{"n_layer": 11, "d_model": 128, "experts_per_token": 8, "d_expert": 32, "activation": "squared_relu", "moe_layers": [0, 1, 2, 3, 4, 5, 6, 7, 8, 9, 10], "router_score": "softmax", "norm_eps": 1e-05, "optimizer": "soap_variant", "lr": 0.00874}
Below are experts of layer 8 (counted from 0) of a mixture-of-experts language model. Rows are named router (the router's row for the expert), up (a neuron's input weights, with its number) and show model dimensions 0-127. Each number is 50 + 10 x the weight over its row's rms, rounded and kept within 0 to 99.
Before each expert's rows: a language model's description of what the expert responds to; "gets" lists some tokens that make up at least twice as much of what it gets as of all text. This comes from a sample of Wikipedia text that the model never trained on. Tokens count by the router's weight.

# expert 8
It responds to: Clause-linking function words. Sentence-initial pronouns and clause connectors in biographies and ship reports, such as She, and, was, which, who, had.
gets: " and", " was", " He", " which", " he", " had"
router:40 38 50 67 60 48 60 69 36 65 46 45 76 59 43 54 48 67 60 37 44 48 43 49 39 33 39 50 54 57 51 39 50 48 66 63 77 70 55 50 41 59 41 49 50 53 48 59 50 28 65 47 45 43 42 55 55 50 35 57 44 58 48 55 36 56 42 42 36 49 63 54 50 47 40 45 27 49 51 29 40 61 51 59 51 40 40 56 38 43 55 55 44 68 61 43 64 29 46 44 47 63 52 51 54 42 50 56 39 38 52 35 49 60 36 51 59 60 37 40 48 58 36 51 41 54 52 51
up0:67 52 48 51 50 51 49 54 36 61 42 55 42 55 48 45 60 61 39 62 41 47 58 54 50 23 40 43 51 45 54 42 34 52 55 38 51 59 58 30 43 53 46 45 38 55 53 35 34 67 59 54 54 44 55 51 42 47 41 48 56 55 64 56 60 40 53 39 42 28 31 55 61 50 42 53 58 33 43 56 47 53 48 52 51 39 60 52 41 51 43 35 64 56 38 36 23 39 60 61 39 47 63 38 64 53 52 47 56 62 27 53 38 49 52 50 66 38 68 28 57 36 61 58 58 36 58 37
up1:65 53 60 57 40 60 58 53 33 65 58 73 49 54 49 59 52 55 69 37 60 54 53 55 43 60 43 33 66 39 45 66 48 68 42 54 55 54 36 50 52 52 67 29 48 43 70 41 60 41 43 51 69 51 52 58 69 53 42 57 38 43 50 49 58 62 46 57 60 67 47 23 57 58 56 55 59 50 45 39 45 34 59 28 31 54 58 54 54 51 34 43 43 30 41 56 54 49 39 57 48 62 42 53 53 64 63 51 51 51 59 58 55 50 48 52 33 49 40 40 54 46 54 51 65 57 50 55
up2:48 53 52 41 59 51 54 54 41 48 30 56 49 78 46 47 45 56 48 46 54 31 54 49 65 39 46 55 67 56 43 57 51 45 48 54 68 48 56 40 35 44 70 58 45 50 50 46 80 49 32 58 34 41 50 60 52 45 65 41 53 46 41 67 33 45 28 54 40 49 40 60 37 30 52 53 46 41 56 34 55 42 50 53 51 62 46 43 39 43 61 68 53 52 32 57 44 44 51 41 45 69 51 49 51 48 51 50 64 28 47 47 56 51 52 60 64 57 58 68 61 61 53 61 60 59 45 33

# expert 60
It responds to: Coordinating conjunctions. Connectives joining words or clauses, mostly and, also or, but, including, while, as in Newfoundland and Labrador.
gets: " and", " or", " the", ",", " but", " &"
router:31 38 54 67 69 39 51 56 42 70 48 29 62 61 53 53 59 65 60 43 53 54 48 48 48 36 37 54 58 51 45 40 58 41 63 60 60 49 60 52 47 59 42 47 60 43 54 56 51 40 50 46 35 43 48 52 51 53 36 62 42 54 43 60 53 66 62 39 42 48 70 43 53 44 49 55 37 51 59 37 33 57 51 62 57 39 61 48 47 38 52 60 60 69 73 43 63 31 57 49 58 45 66 44 54 45 61 69 33 43 55 44 30 66 36 47 43 60 40 45 45 67 42 59 43 57 56 48
up0:47 41 42 41 55 59 44 36 53 57 63 57 52 60 70 53 46 46 49 58 63 60 21 51 64 46 64 56 42 44 49 30 51 61 56 71 50 39 54 55 44 58 49 54 56 63 48 55 55 65 57 66 42 63 56 48 69 47 48 55 56 52 73 59 58 50 61 46 55 42 46 53 48 38 46 42 55 51 35 47 58 45 54 29 53 59 67 52 39 37 39 60 65 47 53 61 56 61 44 61 39 36 41 52 62 46 40 44 57 68 53 56 31 54 56 51 71 37 58 33 57 61 59 57 51 35 54 33
up1:33 46 73 47 36 49 31 51 53 51 50 66 28 55 44 51 43 58 49 45 54 49 44 49 58 56 42 41 37 57 40 46 44 60 42 39 61 56 54 69 53 50 35 48 52 37 61 49 57 47 46 29 47 71 47 58 44 57 43 63 46 58 42 63 61 56 55 59 51 76 64 49 71 42 51 45 36 65 47 47 69 65 68 57 61 70 50 36 62 52 50 56 50 37 61 48 31 60 50 66 35 58 52 38 46 45 56 39 42 56 48 40 65 55 54 52 40 61 36 52 44 55 52 54 57 48 60 55
up2:31 47 58 62 44 55 55 42 43 29 54 27 47 62 54 38 48 45 72 44 60 61 40 57 51 32 57 52 56 54 41 48 66 60 47 51 57 51 39 47 59 45 61 49 54 55 61 59 51 56 31 55 55 34 43 38 45 72 74 57 56 32 56 62 43 43 61 56 70 65 52 37 58 60 39 49 45 55 53 63 52 45 61 45 47 33 50 52 49 40 50 46 60 46 61 28 57 39 48 54 51 42 39 50 45 45 72 48 62 45 47 61 42 61 56 66 59 55 69 62 48 31 52 49 44 57 50 59

# expert 21
It responds to: Line breaks in Wikipedia layout. Newlines ending lines before headings, lists, tables and captions, e.g. after "squad, 2018" or "===Goal-directed action===".
gets: "\n", "===", "==", " ===", " ==", "\n "
router:48 43 51 59 61 39 58 71 34 59 29 48 74 53 36 62 50 60 62 30 51 62 34 42 49 40 50 39 52 65 65 36 68 57 72 47 60 56 46 53 36 57 45 67 71 50 70 48 41 43 63 55 45 44 38 46 37 67 48 45 48 52 52 52 52 52 44 47 50 56 60 32 37 46 42 50 37 44 50 51 36 64 48 51 63 50 52 32 45 49 34 64 53 57 50 48 55 39 59 46 54 37 56 54 71 52 59 71 48 44 56 48 43 56 41 47 43 48 55 42 33 57 40 56 42 53 52 50
up1:58 45 43 35 61 48 66 27 48 69 61 60 53 64 40 59 58 46 35 61 40 50 49 61 47 56 61 52 57 48 42 60 41 49 47 46 53 37 56 49 44 55 54 45 54 43 57 44 43 54 33 59 58 69 63 58 33 56 53 53 59 62 52 44 55 53 27 64 55 42 51 24 52 56 53 34 70 49 39 44 87 47 43 52 42 43 28 43 56 49 43 42 55 41 38 57 46 50 28 38 47 63 39 52 42 43 51 45 44 55 39 50 49 56 44 47 46 44 29 51 42 61 62 51 40 46 58 45
up2:33 45 45 65 62 64 41 32 44 40 64 38 50 49 45 38 53 49 60 50 59 55 39 62 42 49 54 56 46 50 40 50 56 28 39 55 67 46 56 72 65 28 48 54 47 48 56 59 48 51 23 50 50 33 43 52 45 52 58 59 55 53 77 57 51 61 47 40 42 42 47 41 61 48 48 56 54 52 41 48 44 68 52 43 42 47 63 50 35 36 64 51 34 59 32 39 35 41 46 42 50 50 35 61 50 37 60 61 43 45 41 52 65 47 52 48 53 61 61 48 43 49 35 31 36 37 59 39
up3:68 53 59 41 49 53 47 46 60 50 64 51 38 40 35 31 50 61 42 54 52 66 57 44 53 55 63 69 60 46 43 62 48 49 66 41 59 43 45 34 67 48 49 38 74 59 51 38 65 67 48 45 51 49 59 38 38 49 37 29 49 57 56 42 51 55 65 60 45 43 42 45 37 51 38 40 45 62 52 47 31 43 36 49 76 57 35 41 51 42 41 67 39 66 48 55 54 69 56 41 44 46 37 38 44 61 36 43 38 55 38 50 53 47 44 60 52 50 53 69 53 59 46 51 54 48 59 62

# expert 35
It responds to: Line breaks in tables. Line-break tokens, mostly those ending table rows in sports, election and results tables, and those after headings, plus table divider rows.
gets: "\n", "|---|---|---|---", "\n\n", " Opponent", " scores"
router:49 47 51 68 48 41 69 60 37 51 45 55 78 58 43 64 55 56 51 44 51 55 35 40 49 40 46 38 61 71 66 48 56 59 73 52 60 61 48 50 40 57 48 65 61 47 59 45 49 47 71 53 40 44 42 40 48 57 37 44 48 54 53 58 47 49 40 59 47 47 50 47 33 48 36 40 43 40 54 44 39 55 41 64 79 54 50 40 39 47 38 66 60 53 64 51 74 43 66 44 54 48 65 51 58 59 55 67 45 52 50 47 43 52 38 46 51 49 30 40 47 57 43 51 27 49 59 63
up1:32 60 44 63 50 47 52 52 45 56 66 56 40 44 64 48 46 46 56 62 58 43 52 57 50 61 51 42 66 59 41 54 72 51 55 58 41 69 54 49 38 31 54 43 37 72 36 64 61 50 67 38 53 49 63 53 43 52 40 48 51 47 48 38 62 48 57 54 46 40 60 63 55 42 44 49 59 50 43 53 32 39 55 51 63 56 43 33 40 38 56 45 53 47 37 29 55 30 49 68 50 49 75 51 63 53 57 46 25 51 38 47 58 54 53 64 47 50 38 43 44 43 62 59 60 47 26 48
up2:39 33 60 50 50 73 41 35 52 57 52 58 34 46 57 58 53 42 61 82 60 45 56 74 48 39 48 34 40 47 51 57 43 37 51 53 39 65 50 54 45 52 53 49 56 42 66 38 55 27 48 51 45 50 56 62 42 32 50 62 38 51 55 40 52 66 31 43 65 51 52 57 40 49 60 61 41 57 38 44 50 33 56 49 39 39 53 42 62 45 62 65 72 43 46 51 51 52 48 44 60 48 44 58 52 47 61 68 59 51 64 58 71 56 45 44 62 55 51 35 55 55 45 41 53 34 57 50
up3:53 58 68 47 41 49 39 32 38 51 47 42 50 48 63 23 56 65 48 37 53 31 31 37 35 54 49 47 55 59 64 49 56 44 42 53 62 45 52 57 55 42 35 59 49 59 54 53 46 59 29 50 39 51 61 49 51 47 68 61 62 67 66 51 67 71 69 62 30 49 36 56 55 52 43 57 36 44 57 48 48 56 46 42 54 55 50 37 34 46 40 64 44 44 41 43 46 44 50 65 39 31 51 39 37 35 35 55 48 50 54 51 35 41 56 45 43 56 57 62 61 39 37 50 53 52 48 43

# expert 32
It responds to: Name-initial syllable pieces. First syllable pieces of names and words after a space, such as En-right, Sin-atra, un, pre, Com, Al-vin.
gets: " en", " pre", " Al", " Se", " En", " un"
router:35 27 47 53 73 46 69 49 48 51 53 19 72 51 51 65 44 41 51 38 61 63 38 44 32 46 37 35 58 56 58 41 65 59 50 54 58 57 43 38 42 48 46 66 58 43 57 47 47 43 62 44 28 40 49 44 43 48 50 44 35 58 55 53 48 62 61 51 41 52 55 51 42 46 46 34 45 54 63 49 39 53 46 61 51 45 44 50 39 48 40 58 76 74 58 39 52 41 45 50 56 43 43 59 49 50 68 68 38 59 62 51 51 59 43 44 58 56 51 35 45 52 55 60 40 59 53 55
up0:54 49 62 52 69 79 49 55 65 56 46 51 37 47 59 56 53 59 46 45 53 36 54 46 67 47 49 37 43 79 60 38 55 50 46 39 45 67 64 37 37 48 46 57 50 53 41 31 42 44 54 47 80 65 56 34 47 30 52 48 57 55 35 52 41 60 51 46 59 43 33 46 50 27 50 74 48 64 43 52 49 48 38 51 44 37 53 44 44 42 43 51 48 52 50 57 53 45 44 53 67 41 46 51 58 56 39 40 56 49 54 58 64 39 45 50 51 47 53 38 43 53 29 51 52 31 54 42
up1:38 41 48 27 58 67 49 61 47 67 45 55 50 41 57 41 68 40 53 51 42 46 58 42 45 45 49 56 48 42 49 60 67 51 49 41 64 42 50 64 49 43 55 68 70 53 48 45 51 53 36 47 51 46 55 54 50 70 59 57 39 50 30 43 48 42 34 57 57 52 76 66 45 46 46 54 59 54 38 44 45 43 51 38 44 59 34 53 46 51 53 70 67 61 74 54 54 65 40 44 53 51 61 53 38 49 55 53 31 63 41 51 52 42 50 33 25 60 46 64 44 52 48 37 41 58 57 72
up2:47 43 36 50 41 67 62 49 41 48 58 46 52 43 31 48 46 48 72 67 43 50 54 35 67 45 76 58 46 44 78 47 51 71 39 50 55 41 47 71 41 42 61 63 31 54 55 51 70 54 53 54 44 55 43 50 54 55 38 61 49 48 58 69 43 56 55 49 50 52 47 43 67 57 54 45 38 62 44 50 43 62 62 47 39 60 51 36 57 49 52 63 68 59 48 69 44 59 39 64 59 63 48 41 46 66 53 49 49 46 35 66 53 62 38 44 50 61 56 40 41 45 60 53 40 53 60 46

# expert 4
It responds to: Name-initial word pieces. Capitalized first pieces of split proper names or words, mostly given names and places, such as Val(eria), Reg(inald), Fer(dinand).
gets: " Val", " Em", " Reg", " reg", " ", " Har"
router:43 33 27 51 64 34 59 46 50 59 51 36 56 62 47 53 47 43 56 38 60 54 36 48 39 44 33 37 68 42 56 49 60 44 40 42 54 62 42 28 47 49 35 64 52 32 62 46 55 23 65 47 40 38 44 48 41 60 49 41 34 60 51 46 48 59 54 44 60 47 61 48 50 36 48 37 44 44 59 48 43 58 47 63 56 50 54 42 37 47 34 53 55 58 49 45 58 42 62 41 58 40 52 54 55 61 59 70 31 63 67 44 45 57 43 34 44 65 54 30 43 55 51 43 57 62 54 66
up0:39 72 47 53 48 49 33 62 46 36 46 49 49 59 59 51 41 48 64 41 63 38 49 65 46 53 50 46 56 40 48 61 50 53 64 66 38 63 44 45 38 40 52 58 40 43 49 37 43 42 53 54 41 51 38 37 44 54 52 50 66 46 44 47 48 59 61 54 58 47 53 59 32 50 28 28 50 49 38 49 57 46 55 45 54 34 57 56 60 41 60 76 38 46 36 58 53 50 50 47 45 66 46 48 36 57 58 56 58 45 34 54 47 45 60 40 88 66 43 56 53 49 67 40 50 33 42 34
up1:48 52 43 44 57 47 53 49 63 53 60 61 36 46 48 61 48 32 32 52 53 27 60 53 60 69 53 48 43 52 69 31 51 52 50 48 49 57 45 62 26 74 51 45 56 43 38 59 52 63 28 38 57 37 45 55 49 60 63 41 56 57 45 54 54 38 66 49 43 33 60 48 44 42 50 52 52 46 49 46 53 29 49 45 50 32 59 61 56 57 65 53 41 48 58 70 38 42 59 53 44 63 48 51 50 44 37 41 68 50 40 51 60 44 45 53 57 18 38 65 65 54 55 59 46 49 60 49
up2:55 67 71 43 52 58 68 35 54 45 39 48 35 44 45 64 49 54 53 25 42 43 40 41 63 46 47 59 57 51 42 58 48 53 44 46 55 52 32 49 62 60 56 42 40 54 47 45 44 44 35 35 69 61 51 56 46 36 59 57 57 44 56 62 50 59 36 55 53 37 48 44 46 51 51 50 50 51 43 48 70 43 43 58 63 63 44 65 47 49 49 70 29 54 55 60 46 56 66 46 49 64 67 33 45 54 62 46 57 63 25 41 53 70 39 37 51 56 56 56 51 39 39 47 39 41 60 31